Weights of a small mixture-of-experts language model, trained from scratch on English Wikipedia: width 128, 10183 steps.
Below are experts of layer 7 (counted from 0) of a mixture-of-experts language model. Rows are named router (the router's row for the expert) and show model dimensions 0-127. Each number is 500 + 40 x the weight over its row's rms, rounded and kept within 0 to 999. Numbers have three digits each.
After each expert's rows: "comes before" lists some tokens at least twice as common just after its tokens as in all text. This comes from a sample of Wikipedia text that the model never trained on. Tokens count by the router's weight.

# expert 37
router:465534505500540505590514515556463524504465488499427469443473541460491426550493498481519531556504468495558528503509496513552498570473530456452478500485489516537406502479454457554547487487493527574468605511551511445512464497453550522454566537466540569416554456484498474464530439502598502405468544494524528433492476435479534464435522454465463465491486477512521560455479527491519494509497
comes before: "\n", "==\n", "==\n\n", ":", " |", "*\n"

# expert 117
router:412478539503456456554498448524535505467468485509471512531544535555524441581507493475493474468450466560538472475468506608546541502453536519500452571451518466501524460501494504527519528528503484509531435522429550572554469436486549505508582527483435453552498485409534531490514461475476521567519470533503500564496506544468481525516504498452492507559565523518449516502406494451484442559427
comes before: " ", " W", " L", " $", " —", " @"

# expert 123
router:525519556552468499425472476469388567502484503466574438447578489567459440546542466466469488495478486470495491465475547507564512483499468467535459456470453458452461521501569570527495504497482538504518473504476506578536586486451456553513502457507476552557463540591514535496471471511443530477508446483471508491448573553444512461549482542505538502512465559473521435543522491436513467524525
comes before: " ", " Succeeded", "-", " Preceded", " •", "|"

# expert 57
router:495458502547529487493478569513537528568433404499498521582468476551424501491483527522519448582436520468537531506494488477470529513424499515549477559480575455497473467537513537510533549488509548490493507571498545494490548571536496480461517463492478475560449514490495478559462518473478402528520516491540481558536485506419535424525481491505503442507507502456410545455438457465472498550593
comes before: "born", "1", "2", "SI", "S", "M"

# expert 70
router:537442493488479467427519514520448451497473536453464566465489565527489534473475548453541486442521512450431516535534496532520562529511540529558472515543487518505521527553517497477454505535572464535508434473457503518470493449498482543472490502443524416496478451433494508441510430424590495448499470565508473490554558519453535470420514547516519547572543594459480533430513481501520570528515
comes before: " in", " to", " on", " as", " a", " the"

# expert 62
router:446510545436547445526564556558494492457503508501498478463549518441467487532477507444539544484470494515576554484459420465522499455531478526531485532568489493489452544542533415514471466495499500507397491470538528476483548461458528564469557464436545565496507536430500513514471594489525511489543577466491478390518446472555542507452456447495460554524515477533519480429523480517510538486490
comes before: " of", " in", " for", " to", " with", " that"

# expert 61
router:460507463505505543475489448464582556529553538496513557526571503485497452448515491459480506482502545532439451525423550521452503485459461517559543482427534520556552559527551555460522420501463495417490458478496452498543497585563431470486572560513440448523490455502496538525567464504431480576515495513523521580510499519442508511517480465459493462501479551494489442494491507469534480516417
comes before: " \"", " The", " A", " List", " D", " B"

# expert 41
router:513511557393504494576464535503546455477574471598437480485515541507502480516469539485520524493512485446544591505495454591478491418452519532508515500556549541538498476402437491513560541484554510478475509402505542565463530521456504472516529474440452559433523562461473545493542495512533503503465491493513502450511489442512458491440496481428503479506515456523541542481456458471533528528476
comes before: ",", ".", ".\n\n", " was", " of", " in"

# expert 72
router:460535479494409566554555495555472481570442518506503510461511546551435483558457483553484533537514490500491488522499559545493423477470456569525508502532449512563467498527507504507522414528500505453474577538554537506513437511490550549506427417507464522430467495488568537549582513455519500478514500487441473455529454542531446536431510532482535505466530520550584495506511526520521479415526
comes before: "%", "0", "5", "6", "8", " |"

# expert 5
router:531511531516547503542468488522433549488544480495537475529521486461454482496412531451566532528568527443512458485516575522448529559511544514523491497522514505472418533527456450501478554455427564516483465510473458512525546530464539518469544507550539451470426464456529472447580495536535544388429472476539450470451513427500540523486450473527476482491448461499519571498436518479492547512570
comes before: ":", " by", "\n", " of", "==\n", "(s"

# expert 98
router:504474483506519478484536529448502449486460518476452499395512498448538534554513576434594502430487457508501541484553574474480472560590465464534478524530430480542520538534493482478450534539446483575569467471502514521479494430560503522470492484523538451510519513437499453405464534472484473460488510551461449441518494519490571492478512526546533506477520553556512478444594511564497504467526
comes before: " by", " to", " in", " as", " with", " for"

# expert 12
router:535495437532521471560567432526446458461500512471564529454491491514485480517447511478515481529486469507493482433483522494551571575486495540482419511444504489489469479480412527565444479479535522431444469479519499471581519484451544544472571513499541526453540558447456490499447476555542549493508484463535575446463539562461495491553517460476547476573498567555416522545483522474524465461467
comes before: " ", " |", " Votes", " Candidate", " %", " Team"

# expert 14
router:409508470480463518492536528479529465455465446473481542480480530541505482499433540429468473516512528499524490550490577537464536536530553535480460562435452505581499527469463479480445497537464458481521440468504498488567507465541435555485467563467563421545543457527500544428559529549540520508578432491474432475475508535507477570485515531590462442530534499441478458481495507464480565523491
comes before: " that", " the", " \"", " a", " it", " his"

# expert 29
router:527465526523493521519525413506427471469481531573471558512509537498453446487477520505436476512536495474577438474537548468533443501498559472520552478546529528467499533504502509488575461485505522548546486524398469507590528443486439503502564461428543472520507496492535432534494433560477577500520509525481573438439573523473450495530498552469496534527511531454506432495538515507459473509411
comes before: " ", " −", " +", " MPC", " Label", " Position"

# expert 55
router:483515528480515567504518431497544547508437492445447487495527427478468536568509464496570471494496399548452464492550479460521466488522475506469488459496479571538510521482471541427492448490494511468494488551427509471517463452530527474536441427552528478565508505489541462523478484441509527489555554546508550485517461496529421496455577494476501552580577486477545465565563512561557485524580
comes before: " |", "–", ";", ".", " |\n", " |\n\n"

# expert 48
router:494509514495421515482526456492522426513510464509485498456516540468443496479510503375511516529483487600476463473481497464449538531480554513460473564518457487519502573524552500465419484518521507536518485464475494472543518483492509493521514504470532440574480460500485520471628490515547541471502460466580423498420564559459563543489527455424570534532494497442448502536516529501440459520539
comes before: " ", "0", " -", " A", " —", " USA"

# expert 76
router:494451504574516546504544545458545563506463518572417554587463534494474433523477491518482559493478482480543479441534458451499512459455437480489522512495464473448547566542521503510567520454453540498475551520523487512481544553537556428448578455466450442537457464495498532521523437593485455453531514510457498527496485539509478530474484493562442488498432530459536497437473510543493481480588
comes before: "1", "2", "aged", "age", "3", "4"

# expert 105
router:534528516509419460569551486422497461498498480483546483574452522513561472530431504463411506489528462526484526521467509503500463542508515525494550445534541489430454501493468445443540494482516519423563503518471519429519477542522507524462489523502548521461463491481525438462538476544393565466487504459453581551501501508495515459431448520523490551569537464554546569553439502466512542565471
comes before: " ", "ate", "id", "iography", "ve", "i"